From a checkpoint of a small mixture-of-experts model trained on Wikipedia.
Size: 8 layers, width 512, vocabulary 50257, 106M parameters.
Experts: 32 experts in each of 8 layers, 4 picks a token, a sigmoid router, 4 empty slots to pick, a shared expert of 192 neurons.
Below are experts of layer 4 (counted from 0) of a mixture-of-experts language model. Rows are named router (the router's row for the expert) and show model dimensions 128-255. Each number is 128 + 32 x the weight over its row's rms, rounded and kept within 0 to 255. Numbers have three digits each.
Before each expert's rows: a language model's description of what the expert responds to. This comes from a sample of Wikipedia text that the model never trained on.

# expert 20
It responds to: Digits and numbers in tables and lists, plus nouns and language names in technical or infobox text, such as Greek, law, Body.
router:117138143177080084129158181127179131098100101106109095122130099161114109085210139113155120136101061128134099155140116133137134075111165133101148145149077125132137099153156123170120137190144151136152099101144138098132114151150123108150180157123122186085120142130145124096109105219086104129149068195142178081186128171104171185144128115132123140168142089145079081159126102159091141094115

# expert 8
It responds to: Middle pieces of long or foreign words, plus table pipes, semicolon-line-break ends and forms of take, such as velop, Mir, took.
router:141123105173150081109129089050138074087091083121227152152115125118143137158185139126145143111144083139101176100134167185158178141120092135084118152153034091101123093135109052132172157109137126093128139185146116130153141140124090190115119130060129146143123094101126109160103128180084143091139174139152107196132192100179120102119131091191108069106191105116108128125177156190082130075085

# expert 24
It responds to: Relative words such as who, which, where, plus inner pieces of Latin species names, surnames and foreign words.
router:131090078100169088129126193119144128155199194112099164123177140136164155122136138141177098123147113094175099078144134132094190147144157119131140139164105175096158125147115119128129176133095160152107096146084128176130166132205085154091133130110119153144108133166147073108088121111133092055168108104136150083156100101112101122127102123105150146123134138151100142098151140143115122122133

# expert 17
It responds to: Adjectives after a or the, such as new, local, undisclosed, final, and section heading words such as Discography, Personal.
router:128152128155123168146048136125123133117104097109127109127112172158164099108176123093141100112145212113064095157127092146149125078145093111158107161130077169152113107120054119246169115132180064171119092127108141095110102132184154090149148109155164209100130167114186197137182115129083107149146136156111114101147202163104134079173145113145145143097107074119062153096133119171104163123122

# expert 13
It responds to: Prepositions like in, of, from, at, during, between, especially "in" before years or events, e.g. "founded in 1946", "debut in".
router:150083079128147091136091161083179134121123124127105112152101165151103156115142196106101112063096132157106114114140120180120136150106103150126181125220097183133163129058125148154119104148116072102141115133124127135094163110168140111103175072106137125170130172132129155110166090159180166153095147154154149142145069178184140066135123102074152055178201107142088143103149176146114101109143

# expert 18
It responds to: Sentence-final periods, that and but clauses, row-starting table pipes, and minute and degree marks inside coordinates.
router:116062084112110139106130201099123084142090105081078064114148189116183138125145133098133151094095103099187117127104093147100177145144111082095104179145117109116107189170119121169163140128160117150128102140160152149161145163128116118111147133114150077115140082104142152137127101146091183146142075134128141105125102127173104096100131138106070137148173105106094128157123132160090129117126

# expert 15
It responds to: Prepositions and linking words such as of, for, by, from, during, between, against, and verbs like helped or supported before objects.
router:119111113151122145141117203095205109163127118124096148143111141152121140168147197109177120126200086131103131107105118171124161124143210135098157143201160163075137140159150162135131180165109075114112078166111145149125154120184087177077136110073138108139130134114147151153149090138140151110078099143163148118166104084112145103128100136133062148122141135095135143097144133176155143110096

# expert 5
It responds to: Articles, conjunctions and prepositions inside running text or names, including foreign ones, such as the, and, with, du, les, por.
router:100086076174113140163130130165150152147111084160143166104136132175180175186166154147113146143162126097135111113142102155162170118089151075089126179074093110128170116116056175103115159135131073130113138146160156141179144173174128171063113134098095133148106122187158085130152160145157128142103105146075133056170157171123134150114142138171163128115141105170064109108217063123155109143111

# expert 10
It responds to: Digit pieces inside years, IDs, ISBNs, coordinates and counts (201, 000, 978), plus million, this, these, TV.
router:127086114161128144139114126105113111151115112074146105120079121152153158150157169164127141146110191089093116136171097111113116128119141099084105093186165191098133116198117114137105156170113156158109070113146139123148221136114139186126129126082045158119115174112156139124141090158105185143144110042078162137072114084098123178121133166078121143123089059140087055117119130133116128060124

# expert 14
It responds to: Words in names of places, institutions and organisations, such as United States, University, New York, Division, Northern Ireland.
router:112138051151107115140110141143121146121158085081171070132173173098167161197140192155128100151134115193169128094122123142148179141097091144134145102209134156124065147143106113125108077106101103137085108125150174172076150137152142080149113091140166101122112153115130147137149063146141122143096125107138139097161076125123147145147138154132176133137127118148100137110202136204115172144119

# expert 1
It responds to: Common and proper head nouns after the, a, his or 's, naming entities such as team, album, station, Party, League, cabin.
router:077163125190086099106116185090110140156141172049122147129135127145141151138158086153128108121092166138124162133152099119095162126171145097072118150206132154101040119203020111136131108137119143154126099111105112145174133148133116178108132163146158161133141140121188127119122099149167096142127118133128146136145133114109124126120119152095205126100162056150108163086149087184133117112112

# expert 29
It responds to: Descriptive nouns and words in definitional lead sentences, such as American journalist, footballer, politician, located, marine gastropod mollusc.
router:090088118120080100103178153121137139130137106066146084112118084152123092162158157142105127142155108137147134113124136125152160119131093131079073104181136136122164134108068127171139167139122107079109074107173161126138100146147161103105096140179140152142131123133116077119117070137146146104113173143121156148117078118157135117121166122123158091140116062115085128156207067145164100125072

# expert 4
It responds to: Bare space tokens before years or numbers, section-heading line ends (==), opening parentheses, currency signs, and infobox field names like Casualties, status.
router:100098055111107119146131154064070171138117135127146127144179137146157123145162157166139120098140123127143143183155133104148176173125104139103148173108131068133066132104119123131174144040125132066119202179121145120151115128164126133046111101163150090147105132147122136144102141130186120097098169195176129100106152141122152084148153158104150134111107132142144090071083146130053086083148

# expert 28
It responds to: Subject pronouns starting clauses (he, she, they, It) and first pieces of proper names in lists, e.g. Roc-o, Ol-ivo, Crab-by.
router:133121100109112104125125162125158153164163106134100150112187171116123144145129127162103070124066111138111174088095093079079192184140183079118131122160122154131186174128177114113128118154138145062151157130167198160151142176153135116080142127114115076105134162141150146145111120114096097103171129104101150096119101131118222125135141122079094121007158042109149108090180168096153081101092

# expert 21
It responds to: Opening and closing parentheses, quotation marks, row-ending pipes with line breaks, heading closers, and oddly split word fragments.
router:121149061118120134162107077131092162104068110095086113100119165137129162159178150154133096103141105083098143080118114126093145143132084155155109173141134158081134121096082132117198146096124156178101147172185123169149084133148189139034161123065062146104072091122161197116155161147095084146106137122152132106145181194150130089084141121102132113110111113096083130089160128163071139128041

# expert 16
It responds to: Content verbs and word-final pieces of verbs in narrative, such as released, held, moved, returned, develop, receiving, for-go.
router:112113108153090097147109193124145098159117106097114133176123173212148154146144164199191138113113057104133114090192095120108147117155148120103145118164120086132190119112183125110114140143095141142135143103077175124108145140192157174101188127116130118126150208119156121141151079172112169107205106071079158137111115089126147071160144132069114136126185052180121083107157105139175165102173

# expert 2
It responds to: Given names, the first word of a personal name, in lists, tables and prose, such as John, William, Maximilian, Vanessa.
router:179114111127114116167142119094141089147092126115251116083108122114190114153138201155096108127147156129198136097136129111107144197122116090051145178161091168109064153146126082126163097125088113085124117115130170171114114111110125107107160134140146079121181089052138173145145122187094162197105121130182095146144103144135168155122156154122108130115067078123116092170156139159093144078115

# expert 11
It responds to: Month names in dates, such as July, September, plus articles and commas before nouns in prose, tables and infobox dates.
router:095150134120100102113127126142147103128164091087109066082122116163101116170126116121085166143146145116124116156148127148159149138142148121084114149110149164137141135190139107102080128069155064158102144112191186132112146177115101154066120100173091141129126129105175145115130101208110103172117090154117129114120102126165116044100097121167110181167092045136040188152174089149084128081094

# expert 30
It responds to: Commas, periods, and, closing quote-comma, and table pipes after scores or ranks in tennis and record tables.
router:194146056143101092127145181160131158144098076085156124150078159136184151181132153154122118089112052120088125127160091155116131132126150092097157161129149098148155174147122142116139137087119161128085185187128171126136118134131165156079163132102153104132127130083053174121109111167098129158085107081113122146109095111155132100093178175109137158060105094119123074122151114176131121076123

# expert 9
It responds to: Century-and-decade year prefixes such as 200, 199, 194 before the final digit, paragraph-ending periods, and mid-word adjective or prefix pieces.
router:142108054120134076148098162127140091099156080085156127110167147146121124178163168119176133136106104103156159100109094108183179108155092126097131088150092123135128106133129116139108140152138124142126099123125181119091055125118172124102150126122135095052087118186143130101173062136157202088183176116089181124111116168151130090120140158073089107137089111088091129161110116169144118117100

# expert 3
It responds to: Infinitival to after verbs like found or seems, sentence-initial The, and numbers or labels in tables such as Height, Released, Died.
router:109085089180105095099122131046182183124178120148106157162167155142091190119122123234136153102117128140133090081181139164149187151140121088112153106164115217107051098163079111149132144156143146144087085143138208145105118163145170155071147119102116113145183114125144130132128144189129135101131155091121188126180154106169190108106145119119080163034097127142121117098149110196054128053062

# expert 7
It responds to: Commas, colons, semicolons, pipes and dashes separating items in lists, names, tables and clauses, e.g. "London, Singapore", "Sr.,", "including".
router:104105091144123145126148200143144170143155102110126113122096160178154135174198208122155074114128076181085112078137127164118167118126186096097123104114101111132162155110131156155095124137145164074101105139113169093138136147186111186094164099176140167094154117170120155161137090097110097104158113103173155100142112123154168128090093152108131126122124102166126070090180104172168159084144

# expert 25
It responds to: Initial capital letters and acronym pieces, often after ( or |, such as CH in CHEC, IC in ICRC, AN, INC, Q40.
router:072106141125117114167090172109175164108087058175171082096150139120130133140140174163164158095082148071129158135149136081119140121141147067068098195117068102066137132152135176119188150116100122120118113158182166117171097110184165093061129085132146148192097129117110133123142106107105113122113175177143165142186174122093207161176095101179113139141126096118142098101160105110126124111103

# expert 12
It responds to: Plural or content nouns and single digits right after a preposition, such as yards, habitats, wins, decades, birds, individuals.
router:123098111124095063104117119071131115125069038094143066167131135141164123156152159161124104128106046129152140138148101106103167188089110087117164175112097136141163119057146136108105135144095144095146130148082153111123128104129123101121176121105150120094161126132120192144124091142113176160168103158152135104149129108132179127114158173101148108183152093153121122147140138152145144057128

# expert 19
It responds to: Determiners, quantifiers and auxiliaries before nouns or participles, such as a, all, only, first, other, most, has, had, have.
router:075136087155119092132138132108069119142133150141126102094051153107138165127169134088167137184135098111081114134156095127159128121125150088075125133124142112155099155092097121156126105123157120076169097122151175115179110172132090169096162118111178158101102170089152178111123114162149150109083077115152148055120160169120197120123116144096121091105095134193125105110176144124099120122183

# expert 27
It responds to: Last digits of years, dates and scores, such as 2009 or 5–2, plus nouns after the, such as south, century.
router:139186065098135085097146158088132099134131092133164136149122123160132178166111100174104156123128133142122147079145131134140139157136118117119090178107139133136048079106052121173184146106194146165188136112147121111116149147112125172116135097111181149117095123128176168121083159159117076129129122132180127068192143126183096089075103098153115139092180059133065144085166126157093131087131

# expert 6
It responds to: Negators and modals such as not, can, may, without, plus dashes, colons and decimal points inside scores, times and measurements.
router:173135094153123109100145154126164086127117128080183109103110149091150161137185135069088171123131095138093136138118072131084137140136182125152133154107158116132140140143070136139102168141064134098140079123128179147165116139084169103150080143132068115153102069108155163161109117145133125159169064139159170176135138219100130147146145159116068123080146130138093142143086090150100127092094

# expert 22
It responds to: Paragraph breaks, heading markers (==, ===), opening quotes, hyphens and dashes in scores like 11–12–1, and mid-word name pieces.
router:119132084186123116103127163112113167142194115133096128144145087156107139111162166160113157065177177141119105112111059102060138138134062076106178175097080077120106091178131131145071176092121100143145106139126125103196159169150118143125143131125207142121109213097135123081129177113165152148109110120132152120155119082176127076077135151165159114092104107163115138149180109123205131139079

# expert 0
It responds to: Finite verbs, auxiliaries and adverbs right after a subject, such as was, is, were, had, currently, taught, began.
router:184093063115103129109127149070184157092144077065165116106167085155107157177124108132148134126154114173176080076149137103149132138174145137089151169168122134120150137145144174137117171112161087147113135086149215108182064105175138143045157143109131119144082108139145148119132098178131134159179124100142187115141113158084141098088073145092071081085122085159090095098182099164092226096166

# expert 26
It responds to: First word of a new line, list item or table cell, especially infobox labels such as Born, Website, Coordinates, plus See, an.
router:160138113125138200096069168168129155159116108192147145143123182206174143168121135194080117149150162157140118146149106128112141172135139137129083159206154139145100096183134148146116133078103086097114178115143180184106117134132147145086109175102135115102125158106160137152139153150108086109094134157143097097144103140084104049087132102104050101088170079080098173170136131162077126121101

# expert 31
It responds to: Tokens after line breaks or colons in infoboxes, taxoboxes, discographies and coordinates, such as N/W directions, dates, field values, and digits.
router:073128123148093108171136194108165110173150149108181103113106175094156125128127151103097092133174172112146134166133109149166142119147140122140193145185101149100143207129133114160133163125074162129117141116144120101103105136165114135098155122152072086120060058119077120106086162119102096111117159090153177144177165180091147091111092133155081134172126109100135165068114094140056140142152

# expert 23
It responds to: Possessive 's and its, their, forms of be such as was, are, and connectives like or, and, of in running prose.
router:098107157139082136086114142155070152113087129063172127128063136166179180121120210144120082097133151153110065137129074143091141146111122099108092176115134106096112126107114200166168130073098102136102124145111162092111092141177198143066194099142101106124140135147104115151177108167146132147162146094136176117180175089088153094127095136138130121092078103098125100134151091201144196093129